config = dict(
    n_layer=9,
    d_model=128,
    n_experts=32,
    experts_per_token=2,
    d_expert=128,
    d_shared_expert=0,
    activation='geglu',
    moe_layers=[1, 2, 3, 4, 5, 6, 7, 8],
    router_score='softmax',
    normalize_top_k=True,
    routed_scale=1.0,
    balance_loss=0.0153,
    balance_bias=False,
    router_z_loss=0.0001,
    init_std_router=0.0114,
    lr_router=0.00192,
    vocab_size=8192,
    norm='rmsnorm',
    norm_eps=1e-06,
    tie_embeddings=False,
    optimizer='adamw',
    lr=0.00226,
    beta1=0.9,
    beta2=0.99,
    grad_clip=1.0,
    batch_tokens=[65536, 131072, 196608],
    seq_len=1024,
    train_tokens=559000000,
    steps=4360,
    dataset='wikipedia_en',
)
Below are experts of layer 5 (counted from 0) of a mixture-of-experts language model. Rows are named router (the router's row for the expert), gate (a neuron's input weights, with its number), up (a neuron's input weights, with its number) and show model dimensions 0-127. Each number is 500 + 50 x the weight over its row's rms, rounded and kept within 0 to 999. Numbers have three digits each.
After each expert's rows: a language model's description of what the expert responds to; "gets" lists some tokens that make up at least twice as much of what it gets as of all text. This comes from a sample of Wikipedia text that the model never trained on. Tokens count by the router's weight.

# expert 15
router:408508512506436561416460421529480453513431511504559588615582517461542467521464551557416611539509483592527484567506561551514480558545569430411442442488549422505527493532524571585535415539456505494506525463459468562436531445465478435496505452446427477438509535573512487505500412501466637498532545487499418443521543419554504526541527467452572528519515539552454538513499517495549506486411
gate1:358573527483480519474457466501550504496499483502524479582527466485491463588517502518503480503448518582489543535531423377483520527479536519451564464550573438485446427603498576495574495538416570556446531405480423570464477552523485485514451524451471435566535503427505420502420527563420579593504462525492521493505480459519471519559443422621506579578511459516519558514552476508380470513501
up1:513477493493471514493517461546558493474516550535485525379514485597536514440510588504432571514482503544483478509543537365570562430529535458570493557455499557494410590541618535460480483514503607435527553543513560530573600545528484520566511463569529469507456519531526545515629494509462467451450531610510593488529555548478570471572505506499518440504460450552419416447521457532454492565443
gate2:549505438521525522490469454464515476440423583452520462592489522552510596565431525481445508465509429524555492519551685553573539559473586567484515594541490382479494487519519609474514521493524489524455505501515440499416571473486496501475490383487454470504564535508391446452374510464492490457520518459500496499516473428557458343531549452485525472494486512531467502461467534538492440497552
up2:503486491484501579558528543534533482500494491502432570464502481589486506439496535559492383510475590479511543539482587491526503474463501460474493475521546484457532553538539462514477531456513548605539469533410595473508565409511514533493501500484525445479501519617405602527595383611488503510429401589489616538518528463478483503546439561550540535531566412455490524492529479517366453504564
gate3:490449404499553587458473506396460567488384525545472500484486442521461548583541519401487542518467473469545515478392542448593510534479518469501555507568393511443430482444594579522467483448530607501474548521494510548475519519473496559531508499555481527532456574568574454530461460547420459508480456559495554473362662515469441527514470522524566520501490451559484503419523506461495457498517
up3:496537593511520495531420521472477501514563468531470456465540496598471552550405467528406458434376562499465493554436577544507549557456489560489505474408483592466394518492562480491498515484461575453513492470500563550525484413535479431557534440488489397543588501478466468604410557540522441524533506493504446463442469515587465472462540532463470506517461481437547560522438576501558363551516
Description: Census demographics and percentage tables, with region words such as New, South, North and Hispanic or Latino, plus number cells.
gets: "| ", "-", "the ", "of ", "–", "New "

# expert 20
router:504427550493387515510475452506416467521469441497520544601547478435444453575510485393441559459538453552499471507486569504497537513491518484454487442496487481429607574474574542575500545542457507502519507445500495574410540574523414439469518420488383473433548512555436461578505479581490516575544589455500450486442534527559561529516556514417564517452495557434472535475424507422519561477423
gate0:572474498517473474486510527443537493515482460444527407443561526493416444482490438555337535425489425404483488477527550550480527486483484496527488434563474505552372525489562490587480532520548511542504476501553486517509528491487466590451521461512575570506579562583412525500458487482539514490490415511600497392561442627487507501504529438520495508513522469425516496587509501462522475600364
up0:590502437503470453478497564534467473533448446478477471453526503548515565493554489396519480580456482462512451491495507622524552511561435494517477605538518483572543352512577479517558465567459467464579562557551502497548491402436455447539521559592523515551541525499514527539536515497521522475435507533581576486426472472544458447582523486580494645433517527571560482510499519575463462601536
gate1:398537444583537522452535513502525512475484497464644490532487348531511475496564518508485537399509560544454522526552466474516562465527633454452554509447570486449387446633500529484597498599476602559435548443497489529455495568515455514475447480489475433459538537466501447556427512551474541555498458538501539387497451475471512537562486437522510512435451530514464522504517525570488508532536
up1:430438450479478504480480475603495497527500527528488433499477542562535558376483626478450464454460552560540506532541528379489522524484465493488502564483514519533430486514473520522579478552583541470468506494558515501545517554423545525569443609483496522456437490469560574453603589528388454484492460574480630466444603518512588438572497456548514479461475453498490449537497449520421499523582
gate2:506437430481483505543446498477517547470409531449556505630438510514483558546418545446375495512485461512466527565579669435591543445508615502491513545537365401437540472524511566472504570484446481554482474546527457509456510492430428495493429444543486457433551576591524494437416494535530507543477489503501460497587465542509507487545547477470525549470523470519470465517435489479478528554474
up2:527471513441489551541482500515572446496455594483518492416508513609517533435520461605448418522465578610502505524509628434498573493445500431439427494455590552547568463588478479478473497558517524522432505523474551363482549492497492466547493489538510501583514530429501542567587515504504492511461457524495587628438562485544471439601516476560570453569553506511447470521494443504486474483531
Description: Negations, modals and auxiliaries in narrative or quoted speech (not, never, if, should, was), plus digit groups in vote counts.
gets: ".", "\"", "was ", "is ", "be ", "not "

# expert 25
router:483553483509474579521427412511444443525544471526495510565605435465499505528479514448439613461503530607406466567445500526511582554556510470488528511447478442495502520544542549568499524566409408507558584547452476583463544506539493475484445454510486441418524516531495453474480597589482539500549543512531449456534522463606542565592591527446577415503535434524473574454440459450458464490489
gate1:327527437524558558410512565507533517465479386476570480565518446517483478539561516479546562463490522524459577494518470410525477526514583553435571467492539521512384456624541478559574531567433592564481542441499488551406527547567434501514420476508529427493527521480545466549436502556442570570497514534470556456532509470515497575563487480560505526495410532492493502504509527501437455504573
up1:523483447563532474471519472569488475537456524506428423497480520438494556438570608505473512509468485570452495456601539467506467464523520463488501547465515495502433497517540546497546454491477556467482514503540462516539497491504533674478424507555488375485440423569548473533591549543426447403472482627438623524512597511536532549585531545460507510547497487513429442573547444504421490583511
gate2:554498479490512570541494520499519449429532466448538454568513505533512655537380547452459543591454443523494502479567577501390553570528546468480569502539389498471569440547464514470524576511470519451508503456451449552498533534502439505475444455475433430461519574470404470508468515488489484538543552562501479455575537521502570553556494447456561472510478439500481453429350477513573476615539
up2:541419502426474505525431471535513526493464531431497537522464523547517487459568529573446509448503559499484498496503547417595480389550556514507497431471543485566393493580539528479450477528551519548516458681520575455490527425557551534471488521503473512536492521490507540635525417534536494503429431498539496465454499484566471481477477606619551525533586452563404425551437537495479556474533
gate3:504386469538493486429461456486511516577555530541509435520552433495470468473536545516548523488469518541510543461479532545524626518479487536480547477533480505475438493441638663507425565476470559490479485468483471562514553458502470588588444498497486414445470598593473486563484469470420423539495493551517507493430621498480456514540430546461566458561533488542497538433443488382532434494549
up3:511530605529511513526419521519596464487563517543549497464615434456496535535543466485394459395453508463486492481432553527503564591520404452481537568410473552484413518499536436430479527583410518469529490436520599557435501534469467467491481468593505483493553513499432413539494552494535461520539453456520454457397448445539480515496540470411440529476513527410490588448456482501612498493507
Description: Prepositions and numbers in dates, times and counts, such as in, on, at, from, "on 17 May", "at 9:00", "from 3 sides".
gets: "in ", "a ", ", ", "to ", "on ", "In "

# expert 12
router:487483477460461546499455435538478364520447463499442515558589435471493451462488606426443578463523553537446478548495545427519477537499511454431498472466525462484467512637555590573490446559440503555555518521501477560459554589467466429457467448438470415455569522570543490526560556485514553542520616510479469503447554557525500497555522423472561566411423484463554531447509471451497537433440
gate0:491494475494416449443494574488550448471496582397511498465534486515447451433396530488381528435511385481534445561616516492408526431559502515510465414587524480493491534534558549484506486474506514476437541470525524507504515470525591551464581466524548556429421550480452471537546549444477535462411481509564450506546417601507526504445520486567501433542461561531435542438550538571401438468497
up0:532421464502456378512459566465465356537469534428474476440624523423490569450497474422552579531472556473530467493423490573567521521529451478546510521470484552524521473575566552480508486554486479478502642600543446571538469474485494460515542502593530519454551474467548523538464558569517506520440460453526493529389467450524490547552524562523514587495454484578550464512435503514417559466438
gate1:455488465444548547442492494485529474471422387559565500506554425438464453488535548538533550526466515538456549497568500450489506481551560536392544459528523497528451450673417529476622518584448517517460578423499446584450530504548404486579503469414489472490505456477481402497480472522450489617568475520458555414493505512445475492602488417512495528418484517500480535500486444499506565524527
up1:512535481548530477440500465589490485484467446516468475470410515472508599454498512429482551484464474558447406562473518478527504507523516558516439519475482527465477511476538525493498504556495571472511506616547546528466480512473540586499459427570504466495520509572479521544633598469375481425454470568376576441493555480517511513585540622482508508490451426583447420547472387560417454554520
gate2:582432538520502519470441488549557470469413528403550378538429514468498610504504569451460441513434488550471464449530572501550437428460451460472513545527440428484530481569549550419548528556396506396546498493450487531465560503520491457475411452524471510556521554525487468495564421458501517613449583488529547513515485509548442491571446423515572520519486572438499489540386556527536455430482
up2:524460467455501520515525457523540452523436606558571536487430496515501508551522552522427488519364457439520520619546633485489473568524548503431491498413548479480494518556491487524517485521498512568520517483454474386467478447520473503467499507526485503538481577414483622620464519538496491426484442521550590488470499451474420475476572607500524512592569478488471415556565453498378550472508
Description: Words about albums, songs, films and release dates, after the, a or released, such as album, song, first week, 2013.
gets: "the ", "first ", "201", "The ", "202", "\" "

# expert 27
router:403420444454444552547454517528413440525491455506599604529500460437449526458495481462470523477524512589418431491491585461460485503496478470452411533389500453480528554553485613536509482539471498524577539475497469533404575527448421448535477463485486462434582545469455435548495503574530552572616533426482461485414604498493523504591442499453576503492542541534512522496445553461520490469469
gate0:511493472466545574382632579497503526475505573424522469437470500542457483533575512580355536432444414495484460593549566476444439458515430511591460458476584544564462502481514523460501524529515485431512455535517485449499518495483545594546591437454536572525450575570487550559474538418541524537504518480533541511486537530527509501529504435543497376467459516373477498487479532441477466552494
up0:537519513457571457533495597504519543539456531532460420545530532516542594478525509479478524536496477448503457453500502610618596501565461588544492510535474518562471417522531569499605478533451490568523577630537510500467535365525507510511500512627401491526574478440462548402487522572502442526433460478483542492428479499517599525488581464526506480415572543555560497517491488540511532489451
gate1:406509518489510531435502484455516512491460482494566541582475519488555507551521557482549558545499390546490481443498537501519462484603527512397503488491497547545465504638448527488564558596446585518490572504470441549461536540555462489524413482471548467443533477464541458494475476515408485625527616469531541454537510472474397504592439363452512512440561526486548518473451511511394531512586
up1:563506481491535485466530469562539470559491539555480498522475551550608501418481550472406476521464407527478439550536478467491379475550500467473408531457471586473499474507498493489455460559499600495479520517561584502550541569508511587551509531567504481441411440489609502505616509539386482516554506583452584473451558531510580449482488536462537498446456530500360373498483474521462458525515
gate2:517393480475459504552489583574565487495489540487551473632427539495476602535445589409456441488455496574475461454537536481562525472449525524480384581521389427531534464521507502422489510504490473483577561447506432523515551465551512464537504388467471488516473589549435502568420535475533485444474554463447434453462435557467534448506458426469546444526490426478436472531450491386474515524485
up2:584485488467552524498502429510550473465434535498509529488565596488473556473467512615548474544480553524414541568485563451490523478489522473521514450470550424453482453543474576528479510480495463535404507519469584370525494449520472542502453490517469490583479502458510629615529436519577503539489417582513571455498499424494515530530524609604563519502593547515459420477522518582411544577456
Description: Initial capitals and syllables of foreign personal and place names, such as K, Kh, Kar, plus commas and digits in number tables.
gets: ",", "K", "| ", "M", ".", "T"

# expert 11
router:475428484457460549522487551608451403575495515475511556595559481454451476530412590462408487465453498523425553557541623447512486576527550512442446543502583414434520551515536527540462464542420524516566529493458476512410565543409414433547418471522462463482480533497484444519516474520499573478511542439447418506430556462543536569532558435474581540440479505447511488450525474483574520492462
gate0:553343388537534477475596576517580476455519506492540454563488460504425469443441480629467512523587347472509436560506545496478448437525515512528429464560530510520408462527560489496435514533488382452543484518476518452502522535523499576581533467435544498474503574470430507508552524431449470455473470507568481458423512512507510395546600536503503515458553486454509450468528456507439480512470
up0:531441505454521455481495563454520514569486459508472421503510499447491563505492521387447466491448528428555492434537496618593553566591420482552508538473512536513531433527485496517572424520479468516564562552554501511530551422473475467579420561511447549545533455507552467414413530545452500490480460480475581492371504482448481532507560454557513586467407442615509458535407507497410559553474
gate1:512556541493548518424484516459574513512542435425523528534485461411482469566548573546516566430502511562519511555527528464587550560524560513416487443516527424491405515559507479493542490601385594517509551461466494492390496388568438463576463554490505436525513464418470462491418502480398496539513446595523547466482454518453529553617493420499513578535517563499489481503559448567464478478543
up1:531525538562502549534418485512578519520524475568516468523450602532533553496484625451424474550521490612506471488507563431513522510588510502494485553496521508522416510421492567517473536498478598405493534552586583548466534546428522536544504525593507445490468489504502524441582497521329503351532421559478586453505566466478501509479504508443550495518479504548506505515553439536422466542435
gate2:627403475589505579475453483555482471440468499527525444543470482498506596518367547482455478552491441543512543467459492452554532589484506515538427580525490385478592478550465490372540506547422530561574550541490412568492517550544510384473502403437523557538525530501490527478407522500534481488438581458530496502493527510514446433554491385510526545502479474479457466485470426515508530459472
up2:561425465432491512485558482512493526496417504435464573500517507460496459481531542626541515469470571473537579521494615444570475439504545467440553509553578393520516486519472521539462455545478474548482448547400506411583547427501492574503489546529409480488456579559514514559563409529424517530498421580530518538528500492479455496544526544495532608456588444465446417510484501500424613556529
Description: Pipes, commas, parentheses and semicolons separating years, scores and names in sports tables, honours lists and award listings, e.g. 1946–47, 1948–49.
gets: "| ", "(", "; ", ", ", ": ", "\n"